python train.py --num_hidden_layers=11 --hidden_size=256 --n_experts=12 --experts_per_token=2 --d_expert=160 --d_shared_expert=0 --hidden_act="bilinear" --moe_layers=[0, 2, 4, 6, 8, 10] --router_score="sigmoid" --normalize_top_k=true --routed_scale=1.41 --balance_loss=0.00533 --balance_bias=false --router_noise=0.05 --router_logit_norm=2.0 --init_std_router=0.0221 --lr_router=0.00175 --vocab_size=21615 --norm="rmsnorm" --norm_eps=1e-05 --tie_word_embeddings=false --optimizer="soap_variant" --learning_rate=0.00385 --beta1=0.95 --beta2=0.99 --max_grad_norm=1.0 --batch_tokens=65536 --max_seq_len=256 --train_tokens=425400000 --max_steps=6492 --dataset="wikipedia_en"
Below are experts of layer 6 (counted from 0) of a mixture-of-experts language model. Rows are named router (the router's row for the expert), gate (a neuron's input weights, with its number), up (a neuron's input weights, with its number), down (a neuron's output weights, with its number) and show model dimensions 0-255. Each number is 128 + 32 x the weight over its row's rms, rounded and kept within 0 to 255.
After each expert's rows: a language model's description of what the expert responds to; "gets" lists some tokens that make up at least twice as much of what it gets as of all text. This comes from a sample of Wikipedia text that the model never trained on. Tokens count by the router's weight.

# expert 4
router [150 144 153 107 113 123 125  80 135 183 164 132 111 152 140 164 116 123 135  65 106 114 110 135  58 148 125 153 110  64  52 127 137 100 105 134 118  99 155 192  95 218 127 106 121 102 122  67  99  92 111 136 163 180 110 105 138  95  77 131 143 144 172  98  92 115 136  97 100 150 148  90 161 112 106 179 109  83 140 165 158 112 144  93  75 112  96 156 133 108 144  50 106 119 162 129  97 126 125  91 115 136  83 117 164  49 173  71 128 138 100 112 160 147 163 114 161 180 167 157 136  98 128 153 118 100  90 133 131 112 105 140 179 163 165 136 167 114 105 109  33 109 164 179 135 198 118 131 102  95 133 147  90 144 204 154 110 137 176 125  61 185 170 143  66  95 134 127 113  78  72 129 177 142 105 163 117 136 164 141 135 158 152 231 132 135 152 118 121 136 128 144  96 133 170 111 106 122 122 136 115  97 116  72 110 139 180 107 110 131 147 107 142 107 119 138  86 185 141 151 153 158 116 123 120  80 163 108 128 149 164 129 189  85 110 171  71 122 128 107 101 140 109  87 136 156 174 131  62  90 126 106 102 159 135 158]
gate2 [109 146 123 127 101 160 100 165  87  84 159 156 142  83 170 183 128 163 148 162  31 126  77 109 138 124 122 137 133  57 111 153 119 172 108 154 126  86 159 150 157 182 101  84 129 105 128 178 169 137 169 114 156 111 149 147 154 104 164 150 155 203 138 181  98  96 120 114 148  75 134  82 112 142 113  93 115 131 152 119 127 186  84 155 139  79 202 131  97 138  97  97 127 159  83 136 112 164 132  99 153 163 119 149 118 123 122 130 148 132 145 115 129 114 158  84 108 153 111 113  66  98 215 115 134 135 187 130 110 119 134 121 134 122  82 120 136  81 112 208 136  88 177  46 162 130 114  92 118 173 139 138 202  98 113  84  86 155 128 111 178 109 104 155  93 100 147 106 151  73 116  95 148 150 108 162  79 128 159 113 110 177 103 163 148 128 117 128  98  66 160  97 244 167 170 166 159 160 108 146 160 139  97  95  84 138  95 164 154  97 151 122 181  91 147 166  81 149 149  73 112  95  77  90 118 154 100  93 152  72 141 146 139 139 151 165 125 114 141 167 100 133 126 161 145 121 125 131 133 115 110 141 104 173 120 120]
up2 [151 129 139 113 183 124 152 174 183 136 137 121 149 109 148 120 150 145 129  85 160 139 146 156 130 124 149 140 141 184  49 136  89  45 174  86 155 190  86 106 132 164 135 128 147  96 161 166 108 146  71 104 143 118  98 153 159  93 148 145 129 146 129  52 160 141  90 189 142 131  98 111 165 135 163 159 169 129 167 119  80  86 138 126 108 128 101 120 140 168 151 160 171 107 119 100 163  36  76 170 111  64 149  77 155 164  80 204 133 100 128 106 121 114  94 112 122  90 126 132 115  98 101 143 183 132 113 100  85 102 156  95 117 136 146 202  91 185 148  89 149 163 183 119  90  96 142 178 176 148 165 107 105 177 135 132 102  95 130 109 118 152  91 113 139 119 194 144 181 140 124 163 158 167  96 113 140  97  95 138 175 148 200 110 155 139 135 144 130 161  99 160 102  90 100 128 139  84 130  95  75 117 159 180 131 158 115  76 132 112  93 118 152 136 151  93  94 190 141 121 172 129  87 174 126  90 158 143  85 138 124 137  87 150 116  89 125 167 179 108 128 126 137  86  67 117 167 114 136 152 136 202 151  69 119 143]
down2 [146 144 120 130 171 115 161 185 103 117  94 173  94 148 174  67 151  83 106 168 143 100  80 159 164 118 192 126 179 118 165  93 113 154  73 130  94 150  88  77 136 107 103 104  82 107 105 147 148 106 100  60 114 113 156 133 135  76 152 126 141 163 131 137 121 109  83 111 149 108 165  64 144 110 193 126 112 144 148 161 106 152 170 143 124 144 155  83 152 146 135 184 129 150 121  96  96  79 174 140 118  70  98 154 126 196 150 144 135 201 148 122 127  92 158  73 111 155 151 116 150 135  95  85 137 170 164 122 105 134 107  58 133  78 180 126 119 100 155 149 107  98  93  77 143  39 158 114 161 140  97 135 149 165  89 142 112 218 105 146 157 128 157 126 161 199 150 169 148 146  79  89 162 137 142 155  97 116 114 170 124  70 151 112 125 147 174 177 167 116 171 138 104 106 134 135 149 114 149  90 207 122 130 136 132 145  96 135 110 165 121 116 124 134 154 145 162 125 139 126 124  33 168 101  90 206 115 145 141 115  66 147  99 138 139  74  89 128  92  73 140 143 162 156 133 123 159  72 110 108 136 126 118  96 142 149]
It responds to: Number words, match scores and birth dates in tables, plus main verbs after a subject, such as two, 3–1, began, made.
gets: "1", " for", "2", "3", "4", "0"

# expert 1
router [ 85 160 135 113 136 153 118  90 154 113 118 139 111 153 196  95 164 121 140 134 115  62  69 182  91 135 182 136 105  82 105 138 122 131 154 123 133 148 126 136 170 156 150 104 152 110 100 104  75  71 102 112 168 172 112 172 141 101 180 139 105 149 144 104  91 108 111 121 138 132 107  70 110 137 169 148 137 112 120 185 147 146  60 136  45 116  76 146 142 134 122  96 143 110 177 141 112 136 183 135 119  80 117 129 101 163 125 125 181 170  58 111 142 116 149 112 127 182 183 122 146 138  60 117 139 107 177 162  70  76 113 147 120 143 141  98  98 132 172  70  61  64 171 157 147 169 113 136 148 168 120 162  48 116 100 111 104 144 157 114  73 125  98 149 113 116 167 141 146 111  59 129 163 142  45 129  43 126 149 112 130 140 177 104 146 148  95 121 120 122 127 130 105  94 162 159 116 167 195 139 110  65  89 121 168 131 128 106 193 140 110  73 109 120 152 179 144 101 175 133 154 144 137 102 104 121 163 108  94 120 100 141 115 119 106 187 123  90 117 153  89 174 128  81 111  93 140 117 133 181  87 159 129 173 123  71]
gate2 [162 143 164 150 120 128 125 164  96 180 123 112 143 135 102  84  96 128 103 187 100 135  99 137 113 141  75 102 125  93 105 129 122  87 107  76 154 125 169 158 107 102 108 113 128 104 115 118 136 121 122  93 146 129 155 133 158 136 108 152 149 134 151 115 188 110 142 195 112 159 118 131 123 130 125 105 139  92 136 134 111 139 138 137 114 121 102 120 117 221 214 126 159  98 120 113 108 164 153 174 154 148 100 110  84 201  82 121 115 121 140 144 184 137 113 146  74 119 114 159 150 128 121  91 180 117 146 109 109 123  75  88 157 100  83 137  93 131 120 170 135 142  78  93  69 152 153 128 117 129 146 190 122 130 166 101 154 125 136 184 102 165  61 133 144 173 130  79  76  85 111 144 109 255 124 114 184 113 111 170 156 113  73 114 100  82 143 124 140 100 173 134  89 104 136 134 125  78 109 189 152  92 141 137 100  81 117 150 139  89 106 117 125 107 141 170 109 143 229 100  98 181 155 114 129 105 111 182 102  75  90 198 124 169 120 158 191  83 108 174 175 195 139 125 156 164 104 119 171  73 161 121  99 129 149  88]
up2 [ 81 124 115 135 107 138 142 113 163 149  82 125  73 113 204  95 129 139 130 146 132 135 141 132 119 139 164 103  96 100  85 108 141 113 183 141 102 111  71 136 108  77 114 136 162 100 103 113 110  57  98 114 146 127 128 174 104 155  95 132 142  76  48 156 121 141 104  91  93  86  57 140 149 148  94  97 103 161 125 106 135 184 141 163 189 147 137 138  64 109 115 175 152 159 125 152 113  90 121 171 100 103 145  89 106 130 158 182 187 182 123  90 150 132 149  77 132 131 104 121 114 183 152 152 128 121 154 101 128 107 157 139  96 120 124  92  89 141  95 123  96 172  19 168 141 127 120  49  91  51 118 117  73 142 119 102  88 169 161 158 114 137 143 153 102  96 114 100 109 114 109 152  72 118 163 135 116 137 111  96  98  92 109 127 147 143 127 114 159 143 154 100  86 165  97 147 118  66 107 197  90  61 112  67  87 145 155 147 160 182 107 110  75 123 129 129  89  89 126 129  74 143 140 149 115 134 163 172  85 212 140  97 174 144 176 115  83 151 157 148  74 107  75 117  79 124 109 106 148 131 104 119 122  84 101 112]
down2 [125 118 113 139  66 172 160 103 124 165 158 138 107 141 142 180 141 126 122 153  42 125 107 154 124 132 152 130 137 144 114  95  82 128  96 133 127  75 168  87 110 152 160 131 101 110 131 148  86 162 145  93 148 123 157 144 104 128 103 106  96 118 138 155 125 138 126  83 150 141 113 122 112 115  99 155 111 135  85 139 117 160 102 156  87  85 122 125 146 113 118  66 120 124  83 150 141  86 171  89 107 125 154 157  39 120 112 222 145  92 178 134  95  87 129 124 156 132  58 199 160 103  97  47 127  92 164 105 114 141 111 197 122  96 124 153 139 138 148 122 104 136 100 134 222  73 120 101 134 129 122 136 138 114  88 155 166 154  76 124 141 176 178 137 203 135 182  72  90 175 139  63  77  65 136 114 127 167 125 122 171  84 123 132 137 100 143  79  89 133 128 157  62 130 145 142  94  89 155 159  41 203  65 121 105 125 134 101 161 171  87 192 147 143  70 127 173 110  82 154 131 131 167 178 138 123 123  99 120 128 154 123 124 160  93 153 154 124 155 100 121 121 105 126  87  99 124 181 147 140 164 113 102 117  97 158]
It responds to: Final year digits, measurement units and table pipes in infoboxes and stat tables, such as km, ft, °N, 198(2).
gets: " |", "|", "6", "2", "0", "4"

# expert 8
router [ 95  95 127 106 121  88 124 171 115 117 137 129 145 103 105  97 121 137 163  47  66 178 179 130 175 170 129 161 188 152 120 111 140 112  42  81 117 134 123  82  98 108 146 100 140 131 151 130 166 136 163  96  75 101 143 137 128 178 131  93 166 140 103 125 119 163 137 108 149 112 106 194  83 140 145 161 116 104 147 154  96 117 167  94 173 118 165 106  75 136 136 121  68 194 123 123 158 121  82 181 138 140 135 165 156  88 127 122 119  98 150 158  95 172 157 125 162 168 139  51  69 117 136 108 143 141  85 129 172  96 110 163  95 138  24  88 120 115 140 159 162 101 104 112 127  51 131 128 171 130 167  97 155  84 122 136 158 136  84 128 182 129 129 160 169  88 159 105 138 158 180  94 104  97 205  93 163 147 142 122 150  92  72 112 134 144 107 113 130  93 170 120 112  66 104 140 122 115 177 141 129 139 142 117 160 152  98  89 126 156  91 160 100 121  78  92 161 162 163  79  77 112 147 121 107 164 153 103 170 136 130 160 129 160 102 157 111 151 107 102 213 120 117 169 190 139 128 116 183  95 128 153 164 106  98 187]
gate2 [120 159  83 148 101  62  63 123 132 131  91 111 154 204 160 156 183 152 100 129  97 141 122 127 112 137 169 140 167  57 121 153 157 147 174 135  76 167 114 164  78 104 131 213 154 164 111  97 102 134 115 189  49 102 101  88  89 164 177 153 154 150 110 134 173  64 165 115 132 144 112 113 157 128 142  60 123 202  83 120 145 110 130 129 101  66 163 117 163 114 131 102 142 103 107 133 161 124  76 185 102 176  55 107 141 183 163 133  88 102 164 141  89 121 131  90 144 137 154 126 135 115 123 170 120 160 142 139  57 141  73  79 127  89 114 132 106  96 131 128 104 140 173 148 162 112 190 145  75  93 168 120 150  85 149  90 113 163 129 133 147  72  92 114 139 199 121  74 129  78 133 116 117 156 189 129 182 158 163 123 104  91 108 121 165 131 144 157  95  81 120 174 162 112  92 130  97 108 161 137  93  99 114  77  95 107 159 128 141 111  80 163 147 125 120 131 121 138 177 147 118 145 129 135 115 122 173  77  80 158 145 132 157 124  89 123 120 157 160 177  78 174 150 105 113 174 140 147 140 181 124 146 150 138 115 142]
up2 [176 113 149 139 223 112 193 137 170 153 106 114 143  90 103 108 102  84 138 135 117  96  70 153 116  82 111 143 160 182 120 111 123 142  94  96 182 119 118 146  85 127 147 113 112 179 158 156 163 130 133  41 129  72 146 178 153 126 135 152 114 117 143  93 113 155 149 140 116  85 134 157 119 142  82 156 106 152  88  76  74 121 161 113 152 153 137 123 110 156 131 139 121 146 132 141 102 177 188 108 193 139 154 120  78 102  74 138 162  92 108 136 134 133 110 172 146 166 148 129 133 123 196  86 148  93 110 102 152 165  63 153 133 106 142 145  95  65  46 117 137 140 118  66 124 205  72  95 139 173 139 167  83 115  85 162 151  89 167 113  81  74 131 122 111  28 129  94  83 125 144 112  86 124 123 138 113 102  88 172 147 156 125  91 142 159 116 101 163 189 149 108 163 150 142 134 151 161 117 112 108 147 154 183 191  78  79 176 103 169 134 122 103 145 119 150 120 110 111 143 117 156 108 102 159 104  67 153 156 153  89 191 132 142 118 118 156 127  99 117 200 106 132 118 125 169 115 140 163 141 140 126  53 124 136 129]
down2 [135  80 106 123 160  94 128 137 137 126 117  78 166 100 140 111 102 111 121 135 131 109  82 135 130 174 153 178  90 167 195 100 108 183  86 133 206 162 104 125 132  98 142 124 124 138 158 126 134 131 143 133 144  64 136 117 106 104 148 137  77 124 124 101  96  84 138 202 128  83 108 150 132 128 133 109 124 164  64 142 122 151  98  98 153 184 213 130 140 115 110 122 106 119  73 123 132 157 129 163 127 143 106  68  80 122 138 159 119  83 112 118  63 136  98 164  84 104 192 143 163 133 211  55  72 124 161 182 157 168 100 148 131 181 129 146  88 119 123 128 174 142 153 153  69 158 112 156 121 161 127 160  95  84 138 114 117 110 107 147 159 140  60 114 132 143 111 116 164 171 114 128 147  64 149  82 203 207 149 119 163 104 107 142 137 100 164 136 103 149  73 105 146  79  97 144 121 149 108  99 176  99 145  76 127  83 104 158 117 143 106 159 112 138 102 133 110 155 154 139 153  67 170 100 169 139  62 113  94 131  71 191 105 165 150  79 132  70 164 128 117 109 115 149 112 134  96 100  98 119  97 171 119  60 138  72]
It responds to: Commas, colons, and, the, of, in and other prepositions linking phrases within running prose and lists.
gets: ",", " the", " and", " in", ":", " of"

# expert 9
router [157 140 142 129 129 190  60  92 136  89 108 120 131 241 161 160 117 140 129 118 148  91  82 183 138 125 150  84 163 119 149  92 108 128 137 178 151 148 135  93  75  71 157 145 121  88 140 138 158 113  73 107 183 163 140 131  91 111 115 155 121 100 109 107 138 114 133  92  96 128 162 224 182 141 102 161 129 124 136 136 110 120 120 134 111 131 105 167 154 152 180 138 193  99  99 112 116 115 171 117  94 135 140 113 125 102 134 100 165  84  91  92 126  83 120 113  95 147 100 203 185 138  41  97 135 153 170 121 192 195 134 131 157 107 153 164 151 138 129 135 144 187 130  57 109 187 128  87 102 111 156 156 122 142 144  78  31 102 207 129 166 109 149 147 151 113  94 139  86 138 104 173 163 118 103 165 119 134 131 127 153 135 148 132 122 136  90 151  93 113 132 175 128 132 140 172 164 135  82 135 133  95 133 182 152 136 126 100 114 128 139 119 101 151 157 146 142 115  50 129 209  98 125  91 174 107 138 166  78 165  87 126 129 129 156 161 164 112 129 179 115 149 115 133  46 115  91 152 145 138 132 105 164 172 147 130]
gate0 [175 128  83 171 145 158 128 150 167 121  98  97  62 112  80 113 117 131 152 134 117 167 104 121 120 113 149  98 105  60 112 188 144  60 158 109 110 174 146  90 141 131 123 130 125 199 150 189 114 105 147 143 103 166 142 141 165 182 201 135 156  88 131 182 151 121 105 147 106 202 142 127 155  86 114 144 142 112 204 105 134  94 130 145 120 104  72 172 129 138 103  88 152 179 154  98 120 134 118 115 145 166 174 160 139 124 165 132  93 188 110  67 173  93 149 156 148 106 150 113 166  93 155  74 114 139 120 108 115 158 126 121 139 135  99 119 140 127 100 129 151 119 156  86 105 165 189 154 123  55 118 123 141 130 126 137 135 122 131 121 150 100 143 120  47 122 132  64 102  43  95 128 160 115 112 107 145  91 131 133 125 139 150 105 134 117  94 114  96 130 110 114 138 163 136  85 142 148 162 100 132 129 155 130  20 145 173  63 156 143  90 137 156  89  95 186 137  90 156 113 135 134 140 115 133 111 106  83 124 114 116 208  86 111 125 131 100 175 110 130  59  98 225  86 149 103 107 141 168 127 201 187 138 118  82 150]
up0 [107 156 153 113 122 111  89  75 132 150 122 169 145 147 139  69 160  82 134 181 147  75 114 114 109 111 123 119 138 176  73  89 119 108 103 126 105 139 139  93 172 108 178 100 110 115 119 117 134 152 109 133 165 134  81 104 112 122  76  59 175 159 204  68 137 137 127 143 139  89 124 168 107 125  68 136 136 125 135 126 123 145 156  85 128  81 112  88  84 104 161 147  44 104 101 177 125 155 108  98  80 135 111  66 165 171  64 120 140 145 153 121 133 129 115 161 186 106 112  98 117  81  97 156 142 108 147 160 119 136 114 143  90 159 157 109  99 153 180 115 156 123  47 180 149  96 118 121 103 142 155 125 165 166 115 148 169 171 164 124 147 192 165 113 137 164  88 169 166 131 149 142  96 131 154 176  87 170  90 139  95 133  80  96 181  81 114 100 188 132 213  96 150 124 116 173 132 128 136 136 149 165 137 133 139 102 163 116  77  69 160 124 139 153 150 133 147  69 133 135 124 118 141 113 105 136 139  96 210 114 122 145 126 167 150 130 139  85 123 114 125 101  73  47  92  82 122 123 130  63 139 110 133  68  88 213]
down0 [138 121 160 118  76  98  96 148 122  97 162 101 128 119 128 160 194 148 151 135  94 122  90 147 161 103 101 116 149 148 105 123 125 101 116 138 117 123 111 109 156 125 129 140  67 167 129 170 144  75 137 128  82 142  86  46 132 148 154  67 132 107 139 110 102 149 118 157  96 125 154 138  68 110 162 221 112 113 117 161 124 194 125 100 144 106  80  95 113  89 152 115 171 108  85 136 112 196  56 156  86 113  63  98  94 109 118 132 130 183 156 169 170 116 127 110 164 115 205 120 100 112  94 122  65  84  94 157 140  89 116 119 133 192 148 137 120  94 151 145  79 123 117 131 111 154  86 104  95 180 138  91 122 104 167 149 179 111 146 110 146 162 145  97  69  99  98  68 166  89 149 181  37 107 109 156 108 124 122 176 125  81 119 196 158 166 129 122  70 114 129 113 148 129 201 120  87  95 105  91 128 104 153  64 146 146 132 105 119 162 139 149 131 127 153 147 146 165 211  93 138 138 112 121  76  66 132  76 154 157 149 137 146 106 140 148 156 167  80 105  88 143 145  58 131 106 111  70 132 152 111 107 121 138 144 139]
It responds to: Copular verbs, indefinite articles, opening parentheses, quote marks and line breaks, such as was, were, a, (, as.
gets: " (", "\n", " a", " was", " is", " \""

# expert 6
router [128 250 132 128 132  90 212 151 143  94 128 133 179  75 105 139 184 140  88 142 152 113 121 100 142  88  42 109  87 178 146 156 129 169 133 157 100  82 140 203 152 161 124 174 146 173 114 107  88 177  82 156 154 127 101  77 105 121 131 188 105 123  92 132 131 128 126 137 131 139 190  71 120 129 138  90 128  74 129 131 148 141 128 142 134 121  50 156 114  80 109 167 148 154 100 123 114 170 111 162 109 121 134 125 152 182 131 144 122 150 121 115 161 113 109  83  96 163 108  50 172 155 144 123 162  83 143 126 115  53 172 215 132 100  99 159 108 139 121 148 143 163 129 152 127  87 120 118 112 121 130 144 124 164 112 128 162 102 142 119  98 104 109 112 107 185  85 164 103 131  96 145 137 172 110 119  53 110 102 102  74 146 122 132 132  52 164 139 130 154 107 125 187 115  90 107 138 107  90 116 139 166 129 150 191 127 155 163 174 102 126  88 171 157 119 138  93 124 102 167 103 137  96 140 115 109 140 136 176 166 129 164 135 111 160 101 106 181 146 151  75  88 134 108 115 178 170 106 180 132 158 115  96 131 205  96]
gate2 [ 85 121 105 147 137 161 121  92 144 178  93  91  88 100 107  99  86 125 155 159 136 131 142  95 129 116 111  95 104 142 153 111  77  51 170 182 127 155 116 120 123 155 140 180 179 111  93 175 162 118 182  71  84  73 109 118  85 139 141  67 166  83 106 168 130 116 125  83  95 132 159 162 130  74  87 138  69 150  88 123 105 124 107 111 198 104 161 122 131 113 117  99  72  78 195 134 109 137 191  83 109 146 173  66 120 134  91 135 154 103 156 105 124  89 124  91  82  68 126 127 131 171 139 132  96  88  64 106 114 123  54 145  88 177 166 130 111 153 115  89  97 153 205 178 159 155 181 113 130  79  62  90 153  69 152 128 102 125 119 168 108  87 141 147 141 148  67 104  80 120 116  92 153 107 110  99 146 146 137 118  98  75 147 134 120 108 148 112 164  57 172  99 145 134 138  82 150 181 159 102 172 124 112 125 134  95 105 146 182 192 121 130 157 125  79 155 104 117 162 109 119 133 100 171 136 148 101 156 114 173 140 154 111 103 132 140 147 100 133 125  99 141 131 172 128 154 182  79 139 122 152 139 105 167 172 103]
up2 [153 117 146 149  99 182  90 101 143 158 120 127 162 136 120 124 138  50 176 139 119 114  93 177 107 122 153 142 128  78  74 141  90 113  96  48 155 165  97 106 155 106 104 152 134 120 148 189 173 113 124  66 156 159  66 154 178 172  73 137 114 116 101 119 114  33 153 144 145 140  57 136 113 140 136 144 210 120 136 104 156 118  96 129 105 106  84 194 121 127 100 129 174 147 143 160 159 149  93 150 165 109 138 107 127 124 147  81 139 205  96 142 159 168 134 149 141 167 110 123  96 142  72 133 140 181 138 142 132 138 112 144 169 165 127 172 115 111 116  90 167 128  94  60 117 125  97 176 140 177 153 138 112 128 115 133 104 114 136 148 155 137 158 124  89  83 136 162 171 138 143  89 147 130 142 105 135 101  96  99 174 159  88 115  72 165  89 206 153 179 165 112 110 152 126 110  62 201 122 136 135 142 146 107  95 152 153 129 100  21 121 103 139 112  80 132  94 134 116 148  99 131 125  38 149 115 149 144 158  77  40 183 115 112 137 108  92 111 165 142 110 114 148 123 160  99 103 141 135 171 131 143 163 130 103 120]
down2 [104 123 131 139 168 160 127 102  67 111  99  99 106 120 125 111  66 138  94 148  85  78 126 142 144 164 113 107 114  89 173 129 114  97 136  91 151 161 129  60  78 171 104 138 118 137  65 143 172 129 130 146 129 127 150 116 122 183 196 112  90 138 151 147 130 112 175 120  77 125 163 112 166 132 161 112 125 155 123 133  48  67 143  89 106 134 110  89 145 115 130 151  91  74 105 180  66  67 133 156  80 114 132  63 161 148 193  95 116 200 135 174 113 133  86 122 132 115 168 147 143 131 133  74 151 121  65  68 142 137 125 146 161 102 191  47 154 134  79 127 131 115  85 162 152 137 132 165 174 107 117 138 121 123 122 175 115 122  97 125 131 110 145 212  90 149 137 107 116 157 127 109  55  89 102 116 146 150 151 124 156 183 105 109 155 136 178 142 149 102 151 119 151 138 168  66  57 161 120 123 132 153 112 162 114  79 162 162 154 129 128 106 146 108  80  95 119 184 144 124 104 110 113 149 127  82 139  77 125 109 136 107 108 191 107 125 234 111 134 102  91 138 133 134 165 130 168 180 114 104 108 157 161 205 134 126]
It responds to: Bare spaces, sentence-final periods, hyphens, == heading marks and table pipes in text and number tables.
gets: " ", ".", "-", " |", " |\n", ".\n\n"